From a checkpoint of a small mixture-of-experts model trained on Wikipedia.
Training: 401M tokens, 6112 steps.
Below are experts of layer 5 (counted from 0) of a mixture-of-experts language model. Rows are named router (the router's row for the expert), gate (a neuron's input weights, with its number), up (a neuron's input weights, with its number) and show model dimensions 128-159. Each number is 128 + 24 x the weight over its row's rms, rounded and kept within 0 to 255. Numbers have three digits each.
Before each expert's rows: "mostly gets" lists some tokens that are sent to it at least half of the time; "gets" lists some tokens that make up at least twice as much of what it gets as of all text. This comes from a sample of Wikipedia text that the model never trained on. Tokens count by the router's weight.

# expert 21
mostly gets: "-", "″W", "|", " •", "See", "/"
gets: "-", "|", "\n", "–", "/", " -"
router:127139108175131149073123164159140140123136129113133100121164130117118096113176154148134114101130
gate0:103118110116140131138152122167101129106126156161173138117086132145125098121125107142167136147103
up0:113100135110140132137135165089124116115149142117114137147153154125161150115117104133082134110139
gate1:138081076109072142124130118124137093128131104162162109104091131117136152122130126128125118109142
up1:131126089147139088143072122152115113099116127118119110107082148100136147165128179111142082130161
gate2:119117152182102164145145123142159143152150127117134086134101160145137153123145099118157157132147
up2:095105107100195140123096108086094132113146102118127118106093104164117120148119136151112106110142
gate3:112181150146085131138152162128148112110151159101135148116151140104112142124142145139144115098181
up3:147144153139129135170114124142132130147124134097136164145140076140140131149128144140117130131169
gate4:132109105071130150147166167157117116138144152168149141119144145113125132102148151164106157122116
up4:157154099094138116122150132124107163109162107128104079131118108137118124131145106140137132120102
gate5:139110111094165147146149158106105113101125130118100127171109163151188100145161154141125099089140
up5:072083102163145108119092095153113145112095105164115118170089142138112092153106112127124132128164
gate6:068159129075121092141135167124144131149143090115135111118131138149103172157109155160146151119099
up6:165132085138130115136132172107173123169102117090139094127099161137143154129085109133108130126153

# expert 2
mostly gets: " MF", " FW", " DF", " Afghanistan", " Pakistan", "{"
gets: ",", ")", "200", " —", "201", "\""
router:133157139146097157097124167143150160103100156123105103130161167076135112110173157125113094110086
gate0:121163135080153109163101123132094128097120130109153118145144065149103128112115138137185089137132
up0:103093087162103129113095117144093153130120125106120126174136145129120106129107120108112154123139
gate1:146102130149114102119120117125121111131115138163124138147124128150131112125124149120160143117084
up1:139111091141161155123143111104108083105127154087097122132127096147124117165117136147132137159151
gate2:179149112131122107122159147136105120089080126114166167145122108135121140137133122146109135107160
up2:152160134184132153105149158107148179129128095143142140147115114139104152142112129101108138106151
gate3:087121132150135168151137118125106114094129175116138155141126130186110157154115133091130115133145
up3:130140138131108134134127107150150128113113118105136086098104141088150168134126103152181102154143
gate4:130136149117127135116162133113137182163132131105090087122120122116088103173114116156141079132127
up4:142118103174133146141129106150189086118130147130134108111165137142144101147137108131106142175101
gate5:148114125124131142130125071132149168128104098129153151187132118131132101123147112132140151105140
up5:136131113164135131124100083095168180129153152117119130154127153129134134152127149141107147146068
gate6:153124102118111112123127110131108122159169102125133128118142151147141160151128123180178118135140
up6:140126119117109090164121105100103093151162149136121101129152119088097176126126160154130121155148

# expert 13
mostly gets: " two", " three", " four", " million", " five", " six"
gets: "1", "2", "3", " two", "5", " three"
router:146119140130112174084121161147146169104125116118158101112132133100142119102076160129155140116128
gate0:099131092156115104113102123107129142136154123119140151105107122068113101162155093131121117140127
up0:145140139101146112140144149124176129176134134159115144124130144142101117138130114117144134147127
gate1:077158101148150120134116124107130131109131130122147130114144154162133110114139137143106148136158
up1:150122163080154128136137139126145119112176132067107120128129159122133139121157124112104149120128
gate2:150149119101109122136144131177111129152114177133153118102170129124149100094141158086108158138100
up2:109114141151196166138153147100130167127144133111156162115094145076152124140118134151120112098141
gate3:164146160136129174118159130151136155177137122114130063097139155135104109104176138165156100123144
up3:117080113141107095152106129100135183105114117118156135121109111095126150104087111137097152135093
gate4:149141108159135143084113175112165173123155115122098136138118123079152145157169175131134149130082
up4:150102114140161120108138157094105096102117106128149144117128168151144122128118091135068174127120
gate5:131128108111107142105148135137093116147136116081174135161137142118138134101125145114118196132147
up5:071137122183157114131167143105130100149147107174176147149130155131124123145168094137131128138142
gate6:139102127133147144126139163142137096092173115107171088098112132138177138116126119099111116128102
up6:101179144117127129149159131084117113124156130175168101138064108113128141117127110138118085100142

# expert 6
mostly gets: "|---|---|---|---|\n", "|---|---|---|\n", "|---|---|---|---|---|---|\n", "|---|---|---|---|---|\n", "|---|---|---|---|---|---|---|\n", " Swing"
gets: " |\n", "201", ")\n", "–", "0", "199"
router:128154134144097154095123163140152153101099153132095098139160163087138121110168157110105101117090
gate0:118117111107173092130148126167113127134102132133157146137125127115133132161115160107153136126164
up0:127137161134108159118118148110138162129115167159134136116120112138167137127161111150147132103129
gate1:090153143128138160135134108143129094126149089111077170140109129116132102108098113126176141103125
up1:118082171097159164116120106141126108112118136107143108087137122129166117161125178098153145140148
gate2:097126163085142127147185114135104078117100111116143139099149135144139151147140109146145104119130
up2:090144129154123141130115139088136106116111144100116108129091107085105112132128116135119083119120
gate3:165087157122145114123128137173100129090126102137111143106148100140132093113101127130129126137157
up3:126094121146138089139130131133124120137127106143086158139070130112148067090134144135083146159132
gate4:154098088177167097113115117140117109144075101102112093135112119135132112127141135100108157136122
up4:132082126135136151146162140149135156134192133118135137139124140135149150140182107123097156150094
gate5:099128134121143110145107129098133125148126118126121105120102138167085134147050170096161177134134
up5:147128150080093138112133112167101123175098167131157092097113126093151146160140107127091170109086
gate6:088148158064171095147079135130141120133144125106133115111126127159137120135115125128092127147163
up6:170137141120125152136125125105123101140168099125117116115158113160130139132127102122144118103126

# expert 23
mostly gets: " and", " became", " being", " named", " been", " or"
gets: " and", " as", " of", " was", " to", " or"
router:130130110102132129142110094117121153148099125125139116126142118104124099085113140135118165111147
gate0:131123134153115110125122142104114150060164139135101134127137110106148189151088105144096107161189
up0:118141119124132085128108110155109118134125167122125114089100117122139124099144161134134150186118
gate1:114165143171145145124084101129110110149139136097119149103123129124172147157163112142115151117125
up1:105076120134143131141118097125185094128103174125157129150112139107155110114133130105145153140111
gate2:153116123104137135130131146110126155103108161150090142114119127138128128131124122139156134183139
up2:184108156122106103130086143146158123117133116134092149142153106139169122116100116136144154126135
gate3:080115150154151141100111126147092135133143117139105107126116119139094182135117123144121142110143
up3:121085128130150102121130127106166163125112144100126178099094175137115131182109095108090126146076
gate4:119138103136078116144101110161124144137135105114155120138203097121156144134129144155148132129126
up4:112085130155117136127147154092138122161148127122187096127131093145106144118180123106156114155117
gate5:149104116177126074120112106150114121108171122171118144111142077121156065126107103084138124150148
up5:156106125109119119119151118123117179128112197129120095109158150109154146171107127164152092125146
gate6:129122085109137181120100141106136118160114120125139112160128110119140135133143107126126142134155
up6:125150146156071128116101105118107145089113129116119144151139142127188085134129159121119130149126

# expert 9
mostly gets: ".", ".\n\n", "\".", " but", ").", ".\"\n\n"
gets: ".", ".\n\n", ").", ".\n", " and", " but"
router:158162123165115166083167100169126171125119167092124099165112171150130103126157173137102120121129
gate0:117110125127147103121142135119095128130100126099121124135128123113138104124122175149117114105113
up0:148164114107130145120162183099113148117095135087140099123150109144082129132137141130112156139111
gate1:119146167117085127108148155141126143115145125129134142118080066121159133106125133120143108111177
up1:134155115109094135130168136103127106111122100083159130123093117147128153152110116115146109125106
gate2:106145122095132133126149113142133140149142147126135135126190152164168150165129128130113133144123
up2:144132147135080121125166164127125107132145126116083126165171175178095085124103110138115145115093
gate3:135141122164111148155129124125118147114128157107138156150124112175146126140112111104125130115087
up3:151094131136117126115141118095112156123094152163177164133129088115115123192096126091144170133103
gate4:118105085167137112142122122127139164147117122146146110133104129105098134130119135112137135135107
up4:141108091180093136130141126126151100123107112125139135116111086115155114090128134145146153137081
gate5:119117136126156156130106159104136130121096122160087121155140156153168106081112174096075124132125
up5:107118153110120094136128130099136123078164168128086131141137150145124141114124162141151098106111
gate6:141103101096174113139125138133144126127167161121109141148148142109105153080097133129135130093120
up6:135112162160147110115110142126133160113108091140087137106130134117141100172117144160096136118123

# expert 1
mostly gets: " /", " Y", " Š", "ı", " Bh", "ū"
gets: " /", "t", " K", " T", "ay", " J"
router:153125145154137147091109141151150139116099154116105127138166159081151119160150169119108139110077
gate0:060083094159130125123160132116113117087114128134105122141130176133104083110111121160141185125120
up0:131107093143085139108078130104153133153092130139156088105145135109172129105116147134116110132117
gate1:125100150137092131134090148093182097123128160086148169131101134133156144134141181150118174135141
up1:119175132157147105127126099104119132127116128128154112146145142087146110115125125109101098190170
gate2:130114118095139122096149145125123117106141097146142089137157121101108150165113138117176120140120
up2:137111128144114166140113146130126120133106111131138164129158166143145117145133139141144140148130
gate3:111106142120172080140109167153136147134133093166149166105091132161121116095132127123140159136157
up3:162164165114133125131104142104100109138074137153108118115131114142099154131123144138117098118134
gate4:141131130161136159135122097086139155133135160127092116086124169127135118140091152122136181155121
up4:134134105156181149136092064107124096163125133135108171168117164142087129124131097145117181121141
gate5:107144178151155159141124155153131163150078153126121144171145137154103095149152101084141094110117
up5:154094149155113102120115128091133168108123156125134095128109110131114120140113129102125109139127
gate6:101151129121117102123110124136114123121126090099146139144137121150100115135130158116135111117139
up6:066124110130097133150154142110128110134116167153147152140095079123118154138143143157160115116115

# expert 12
mostly gets: "',", " Pennsylvania", "berg", "BC", "),", "ulus"
gets: ",", ")", "),", " (", ";", " was"
router:128162134157090153099129164140155153101100155124101109138169155078129121120161157109104089115082
gate0:104108115113109115129129155145096100177104127133109175136155111140151126126098115164092103157111
up0:148163130136162154131131169165166129149127135130110107146114132111100121142123152146133124093117
gate1:158126108129086123136129101168109099153113115101165154085130152141134113143138145131108129159082
up1:165161077132128104146094135123152131132105146107136094118117166139102133157099164127150153130133
gate2:126118131169121119141101144123104109145166135139155162091138115158128119152121124136090187132104
up2:081077109140157153145166144156135152104145114143109166085120098147134162115128146183119103124153
gate3:099119124114163127144144121082138135142148148119141118143134165105137112122099141117096126149154
up3:111089155160083122118128165132125159120196157130131145166099135146129139118087109141122107159157
gate4:145121105085123077135084125154115114149172082194162154118088130125143113119118139128136138129134
up4:122122130129121128137150119121136133195119135086153128129145110132165141141113118092164126121155
gate5:126081177160089136137162112149100108146141131101119160094124089093127124172119094163123124136161
up5:130135114127190127130151133115135138118105124177113071123132159095118111147138134121116124136112
gate6:159103133092137157123116119112085089098153098139142126111178132135114150112092133138141137128159
up6:157114113123130142087135153127172120176118111106181106145136087135170109099118143137087100143110

# expert 10
mostly gets: " the", " The", "The", " its", " their", " his"
gets: " the", " The", "The", " a", " his", "'s"
router:126119104132129123076142180091133143121117135117108132157130154145122106147126154128115119158125
gate0:132127123173143116122139102111125127142110121155157103137095140137148119165159117125111126105118
up0:134188106119129073137112145129155129117105137109132133132128099119162123141131131141142137182119
gate1:134112133188131123135160130177134155127136130152136105091084122140123127132110110133164146095148
up1:112146113071156149132147092117145101156141087102107194154077117112109136090105115113124105173170
gate2:123105108148127093125108118124149104134143130151166092130109120108133120100107124146139113122098
up2:128129123112181158137155106130124104128086122101142145156089133122136155151126140073102112096102
gate3:179177168151122117130096115145144161140149123170105167130177104096100112127125115089119088117180
up3:146112124116116111112122123120168191102073109128128117129134145154118135072149114121076174112098
gate4:097110104114124094128154116096100104143146099126149139154120101119109136151102168120165144122149
up4:140104137133147158119121144108142115143097103131125112083121115122143168100143136166121126110111
gate5:108119117134147096138092129124119138167140126135143128122147106103097144114130121118114114100091
up5:103095136090092157128171142111164157129143087131106127091057174109132096129115152156167118130173
gate6:138135169122119144116105133114143108112124131139143044157172117135105159134123117121154110107178
up6:120130113131137132130124139121175106134111114126112135107112156105117157148147096123118094096144

# expert 14
mostly gets: "In", "″N", " on", "On", " In", " On"
gets: ":", " on", " in", " of", " by", " In"
router:102080122157171113100117113097119141114124099097082114096125140111129155129133129109154144140104
gate0:117154110152160160131098098126114126174146130172134121139160120133123143133109137146156123155153
up0:109135067123104160138108114146163127139166085151134141139120148150122164118105136140146118182120
gate1:091144137108109107148166138130137082142149179136152147112073122151185102131133113086169100160083
up1:076124146121111135114095129122123136129142080135109152093114118112108149125152162088146101137151
gate2:154117109107125162127118100116139107138146165087095152165139131125164117103125127090110151145139
up2:100169137122126109140124125148123151130075122125121143099159146135153127163163115160116129138144
gate3:111198156102136111143163116149080117096139127143111155169132101141132114118141137114127135120098
up3:089146156100130153149115136170134105108089184135142177141131125143115149126092158155131141129114
gate4:109078129121199132125138109129095143085166130161146110120090125114167171099145112135131099090182
up4:156135142157128133099107158098192105121127138101115073155085110151131124092141100102108178116134
gate5:103160105174097106116109161124126133132116148113100151158102070149133160144161137138141120122088
up5:100080119085117129097088170087148127116100126117159127127093173114124141177124126151110084135154
gate6:108069139125123125144134105141107119061104131108108128105084154133101117122118124114141152116153
up6:139138124117123145118134119068136153129128125128160149125090135146087089135129103099158106146128

# expert 27
mostly gets: " there", " it", " There", " structure", " roof", " window"
gets: ",", "\n", " it", " he", ")", " It"
router:118148135143091148096114163137152149099110156115095105137161157075131126105159162116096108115082
gate0:155140108145121118162114106132107116120140151102127114128130116088093122127082091097107113092159
up0:105125121141159131096129174108132113104117179117103128135124137101160096124107123105094108148153
gate1:121113133123120125111111135118121148143137155155190109150131092138071153105133143132155112146117
up1:126098109134116115115098126112089118120136130198155142144125127166137156160165101160144151129118
gate2:113094151127147113109167142114117134119174133161133123133129152120131129135162106079131128167196
up2:178107117110077090123111116159114191149126105123143151122127119081168110104124157137178126136122
gate3:149128139143169132131142138153095117118171107144140096144108129105110170125137139109144144131101
up3:108162152116122117130155110110128138118088108122126127138154107094131124086142100107127121113175
gate4:111112125155126112120169157076130117168082116165193130145109151128111149103114121097136104101202
up4:086158104132156138133124124161160163175131070125130117149153134133161157103144099162102157109151
gate5:124088123134113161130108152113126125118132142148102107140100104123138140113093126118133150141131
up5:148134114130120147142100126144160161141139129140133165161108133143096153128129049127159101120164
gate6:167117158140169142137169110141119154142124134150169140149118123134157122137122107136162124190139
up6:091081119132144109114101130143117124132153123155121136085139129100180130109117119119116109119128

# expert 8
mostly gets: " Apps", ";\n", "|---|---|---|---|---|---|---|---|---|---|---|---|\n", ";\n\n", ");\n", ");\n\n"
gets: "1", "\n", "2", "3", "0", "4"
router:127096131118113158110149173143140145115118135100100078094114130125108161140128149177187106127113
gate0:140093118079159124130097183131123143108104121119176118089174134113105106126137159117116132148103
up0:147101103091134153144174118129096107128118134179127102119130129162100084101067114128120122127127
gate1:132107075109129187141122125123071149142158164123102140098116139153131132169087091132169155154125
up1:137128136148129160142154106107101121118121152111090137142166074119102141154173118109102152139152
gate2:121124135113095125118113144163134150158155106107095131141085130117125128159129142137126164101136
up2:146094126124117102159123120128111138134103124124166110131130102131158157111103109076064108141113
gate3:118120120120090135120127141119134121121153127150105135166108125143133160145092119156192128135154
up3:137114129169151092129136167133146121170113103104137150119121119115138117118143123106144085154067
gate4:120115152172173161131162118139155146151152127117071189114117135165161110109110144130139143099156
up4:093147113099159086130138144148123124147118098131133156105143136139095145114156102115126120144135
gate5:108157106100153133126090133171155159153100119100123109106110113135132119114127121085113090098108
up5:116139131140092099126153156124122130134122170114100094129077121106146173137124100117111078114157
gate6:168139122086091133139096124124123141150168073156107129114146144134128155100125139131099166135102
up6:162131127137128124117143143107128114138124129150151085154107119113132153096089120122162130169184

# expert 25
mostly gets: " |", " Philadelphia", " —;", ";", " GBR", " GER"
gets: " |", ";", "|", ");", " W", " State"
router:136143098136144173090162136126155165095121188126123112102144149104177104125159161138142088116093
gate0:131108089149146159113111143131103134132167111137098153160084128112128092158079165161154152153147
up0:082123120131126166140105152126124113131124149123161124136139140136087136152145110112150097147146
gate1:123129111105142124133154115093155133130156155139136122123110116144091156129153168115134109149093
up1:145130125143147126149104168142133127140133133115165160104113158170101136108150134084123105077136
gate2:146121132116148114130163122126113135141161161119148163137144164142152152122131125129118129119152
up2:098130093094133168124145144155134115137138117162131103127141102160186138124138118168121135147149
gate3:076114123139183174107157147151115130163078115164113100179130128166091147132138151159120095153119
up3:100119112129151162119119126185104109115128093144141153100120134135094153144161115090131147136116
gate4:133149105177111116137127117142093145155130117100147123141134173147118115111107155097166135132154
up4:168137150117160125089144122187179149154159105119118112113112141124113091127097116143104138122135
gate5:102108134097158128131126150138154138121170162104114124123118120199122110118126098140109116129162
up5:128101160058123164148117107117099140111125115174141107093147140158163117101134107138151146117111
gate6:117109126160106111139138194198090139108120103127104146115148146149163055131129109119193116108073
up6:135133156125141075142137127120126118135102068140104142143161128103120134108170145069102078098161

# expert 11
mostly gets: "Personal", "Career", "American", " footballer", " Born", " Sheet"
gets: " of", " is", " for", " career", " in", " a"
router:131107084145174133111115114085155149110160139180075130125069101124141100160139123141159163107128
gate0:111089150112166121130129104082126156156129113112116181116111112092130158168104103111072105112113
up0:129124117097140152122116150176103132117108108142154125134148110126114147150105078096166110083149
gate1:113175133129130133142182137135154092139177148139130117165137117111138130097154136181129114123141
up1:123140154110159092137127136170082142111099119091120125150157122130127113104104093133142136123094
gate2:155153160123126135105132132166167132146115138100166158144155100148128133115114102148108140106157
up2:131129120090137131144171150127117117139097102159116106119116145164087141130137130131107130158125
gate3:132138134137153113142091112164123128107078140128115137143125106163112135136122095143152128105100
up3:121118173120132167124159095109077122127104155163146172200099069129141136132144132149176112091114
gate4:164142137127158128132126156091123141140115143158101117158122118130142148121185136137140210110106
up4:113183076141114124108132121091090066088134111185096103145120135123091092137193147156145085109157
gate5:120134104131148157115135146071138130121111146136142085085096135133140113121139168162093123143157
up5:145146118139114138124160110113169125127135120119099129110105109130134095148140093145148165119162
gate6:150154064110148128131108154156169154153135135117096127148158098109178164113138175175122120147140
up6:118124161114139081131151117187145117132129143110179127125115170118108110109109117117103094136091

# expert 29
mostly gets: " (", " ", " [", "(", " (#", " (\""
gets: " ", " (", " $", "(", " [", " (#"
router:092132112120099158110149153167139148137099090147099116134155160125137139154167144124124102154144
gate0:093137087176162118149158117165087077104150118141141134122127142060145139111145096094157125112089
up0:120146114114190084139107134144097119105109096114087083097136146116128109123108184144098095125122
gate1:117127127152128162111090107125160141144142184099166111118124134086182087153120149119107147110102
up1:133175108113142142114172157104153124175149107135132131163111106110119179089128124117089117109131
gate2:135140112108122068113167122150142125155154140153145088122117161135153162142130110134145125129169
up2:145131135130137159135151166122117092117135148155118142149123118125161147137128143127095142146114
gate3:110121173111133100141086160099118172077128112135123145155122089121111138105144142135107159139152
up3:131103126133170151122129119162160077106140127117149178144143139139156109151101153122157109084138
gate4:116088120135112124135124118133121116145129110130086118161167150117174132133110142124166105135085
up4:111128143153120098122105156159138209145147138115113128162150156125138116150130114181116184152124
gate5:100146115069103137142068174108121113113155145078134171099092167160108145120138145117107126123129
up5:161114165148122131119154088135137129145124137120155122132136131144112139108141134112122139104179
gate6:130156107104156121123139122144125128104166148126110099111141152156130160146104133116114161139136
up6:100164103126138188135140109143121117152154124124129104133155120114110114136143088119134049165127

# expert 7
mostly gets: " a", " an", " A", " its", " his", " her"
gets: " a", " an", " the", " A", " his", "A"
router:117135119100156144110129137123131155118169147123104173147102132141113099141124150103115138115112
gate0:102178156126149109149097138128159120143170126132168106124161127104139137154111121133108152130167
up0:141091130126093173159162075159099163128099140120182076102084157123145109129145163192140121123120
gate1:132131076129179144149144132110172137118154153120094158134122089123118079164127143149113123141121
up1:103114147082186173136127154120133155085162123116173168130145123116143132105155163105131094160152
gate2:109069126110159155133172144113086116124155120136135129142111183143103152150138095071173161110102
up2:098138106110152114119156120114134106180149134099119168147139132132179124152137121096102091157102
gate3:151090123104082110153133158099134133154121139079135154136139128136108148150122165118147122114088
up3:139117113101177105102076167089150111110049133160101123146094115138122115136124154149148157122137
gate4:097141156140135114161113093146143099160115169157131067163074097114136112119158146069185130144158
up4:111147144093151108136090148160113116126102118112109158097173120097114153095140135115083134161119
gate5:126086096105154128129128069142123114150120100097104133126178126135171083105126083099174112105158
up5:096114135144101158135109152140143112136126149101131108146111144123100119154103130134113110127116
gate6:103133124117107104107157092059090130145160132120113109121119139114132128136093134152147128137161
up6:174127124164099112105127128124100154146139134125144136097131152168128124095154104106134101135128

# expert 28
mostly gets: ".\n\n", " \"", "===", "==", "==\n", " ==\n"
gets: " \"", ".\n\n", "==", "|", "===", "\n\n"
router:125171103180094140099171095127145144147097151130173102167111153126130112168171150154133138107145
gate0:112111090116162102129090101106105122143165119084093131141138158143139145110148099174097176127129
up0:129154098127139136110120158129118147173124172152131124150151097145125142121127135146122113139155
gate1:132118153109135114134158161126116102106119100184145180142099089125111094129161139108125163137158
up1:117134106105124158136134125137148128145119130107089102120161168161094134126154120131152170142132
gate2:079163111111112150143123124123143095126147153117141110133103171124122146081103078160129112147108
up2:148135131137133122147136122129150078134132118111124152144118132147168101133118152143124104115168
gate3:121149104118109133135099154152140117149133120067132184128151120109117135100091116105118167140128
up3:148111151111160095141128176150119113127121167103069148111107103155155134121145109105165125159135
gate4:160130141134163167128103163120164161143095110084090120169114122101136166121113102111138141134102
up4:100139078154133094150137125121136119126138106153139132112136128102135080119161131123117121094133
gate5:117140155133137132135151107144154126113129090140124127073119130108128119106136125071129129125149
up5:118065122102144135128160136104118154161121133061121121113142142072172123133133120152145147089152
gate6:128132143098110075119094144107144125157108113098120136132119122147130158121108096114098114138142
up6:099117149137123164118166137169168136155108115165113095170158124150133139086095169144139110171093

# expert 24
mostly gets: " −", " resources", " COVID", " ±", " libraries", " DNQ"
gets: " ", "0", " |", "–", "202", "%"
router:134152130148101162095123169131160153095088160118091106129161154083141110110160165113107091100099
gate0:136108156116156092127075119161089109127100097067130114145095104120160105110105143105146138142124
up0:112175131125116110146150106156118132163134129133132103144166155162119102128152178138162121146133
gate1:165166136151127129127101130121146125091138137066116094153089166112120118120136086102132176109167
up1:157080108119142117134119138098150136120139120089135114106147075113180135112137142166111096158169
gate2:130125178112180115124091154171158153122148162137167121102147150125134139105140096105169138089105
up2:097130129116094125123110134115124134147099130122105082139155112125142169150089122148144129136111
gate3:121127117112163139120166144135129091109142140153179140094122131154134104117143136088128114109122
up3:134158144149113110129143118139156112124142178115169093087122117166137121154139117142126128155187
gate4:097145119112116166124140090129111144151122106180137147134125118165144120154141080090147100100119
up4:084122130089110133117189138129136101150143130140161142129144131110131107161142113134094165150104
gate5:100135152139150155130107089136088104128121126154115130118131090136122115189127140115100108120089
up5:130135104139118194109152128165144140197148143129131129118144142121129149146122123156138132179122
gate6:124125077115138135137102120139078083094106127147096093157089169151135109140143127097129169173158
up6:174144125174133125116154094169142143132110111126136115114149088056116126138118128124139120146130

# expert 3
mostly gets: "aeus", "|---|---|---|\n", " Creek", " during", " During", "-listed"
gets: " ", ")\n", " was", "\n", " in", " |\n"
router:125158134150096154098128163138157150097104151123096104144156168080137113115173162117103098116092
gate0:118091116081155160128129135119120144136118121085130095114143142124156131088099141141136135098128
up0:136132137159160126134130080148148123139198099110131167130156139123140127129115177136156121151112
gate1:121131133146137130115142098082115119117107151154136160185102150142137124147134125096117134139119
up1:129153151171147155102120135073106163112089112139120120137102110123081127124124120068116121106112
gate2:169115085124119193153121095098126105128137145115127145101099115126126108152134098113171127115163
up2:180112103118134161118101114122132114117154114107147146133157112118128076140122124142131139116125
gate3:152137106107102136109111116118136127145092111103109126092140137146162121113101127126095155154153
up3:139128124125140142109114134106100118116114112128137147144134124104114100128125132081120149133149
gate4:127120118085099140129108142136122103089139114159137188110155106161132123122137145135149157147144
up4:127141123203138129125122142160143177124105127120157117122104129117119130124130113090119128098114
gate5:103118170146118138144167100108088163152132107112157203125141122177125129110150157117085133102135
up5:105164109149106119155086132148130135134112112127126126089139123094136134151133156162153130161137
gate6:101093125099159099115094160153102142127122089100109188192154146144136153166166135117162133121113
up6:177148127131134154099150128128133147129117068119139127100103162119134109113182123137134169131114

# expert 31
mostly gets: " with", " has", " have", " had", " where", " including"
gets: " with", " for", " to", " by", " of", " had"
router:138152113135094126143116102095128104094117122117138094118106128111154136118141122135126146146175
gate0:116128167115145099145108141146162148181187103108095140177105099153137106129130139169106104109105
up0:141118103132116136120146113090163098146110133111191129156119149111145150153143157145161137130160
gate1:131108132126131126114123099116114143099167146132145150109126115093092201099108134090173142136147
up1:133150118060155152130139136072150160131155120116156148148133114108112131118180157114178148149117
gate2:144126155117128100134134142105120105089068137130102108159156129098124142084085185123143129168117
up2:112173177129108134143126135086145135170122138115096146107131097162136151110145106143102142141082
gate3:106139127143137111107115096112079096143097145104141112067142090139132079151121100126130135149125
up3:102108148118132124139127131141130117129143139112082169136135128126144124154105130132160120154170
gate4:126110118157137107128140102094120057134152114130112119137125142110107091116117128155133089143153
up4:130138113127126122153126105123130105153117125199109112123122139126140107124127152126140148151122
gate5:156124138147109138150158134092120134128122171092158126105104125154107137135141123118127120139114
up5:093146121170131094152162094148162077122142138138184087132188129102124072135152109177113135100108
gate6:115109132094104126141158122126138124125138127116155132151122156117117134118113152140115122156159
up6:160127097144131102124112099146092113119105059068173087130155146109094146132113078126106131139122

# expert 18
mostly gets: "th", "st", "nd", "rd", "/a", " Award"
gets: "th", "st", "nd", "rd", " War", " Cup"
router:121134128131132155102065161126162144105130172143149139136177169115098148120109142122156107109134
gate0:106182122140148103132114135072147102124146113113163133152159116101124169158113110147117156086139
up0:141181120082138142158119151090111136145101154129132089116140113159113143103134153125142104137111
gate1:161147114148136105133098112116113155126103106116146123091100107122125122099102203163110140119134
up1:146177126128126117136140134119127163095128128115175149098102108141141084176116103142154134118130
gate2:136151138092136135140126138124100115094123145125151136153170125126126106118122119099175116156133
up2:157083107128107169139168137074143187137172110137114151101153123099144105128145133146102100169154
gate3:148162140100140125152111092101160131111133117121159093150104140154114175144123129146118112132094
up3:116134083106116128131146125087114129110144136142187171184132126105132150133102119135096185124103
gate4:128133133106151104122144150127126104097095086116164105090125149100135153086143083125127091125148
up4:167158111173170147127177109147101173100139112132116161153139130100117120144113119106102142093099
gate5:129158158147160165117123150090139167154141177139133119135119116152146108166120138107116155135081
up5:108096145089129109124113112163124125114117112125145147134121152106120157160097126103130109177140
gate6:161158153117137132146145114083126116150141109123150126100133112134139169127146106122117145145153
up6:131123137097130113122121119089117109121130107145136128140110143134096106127115139125137142154116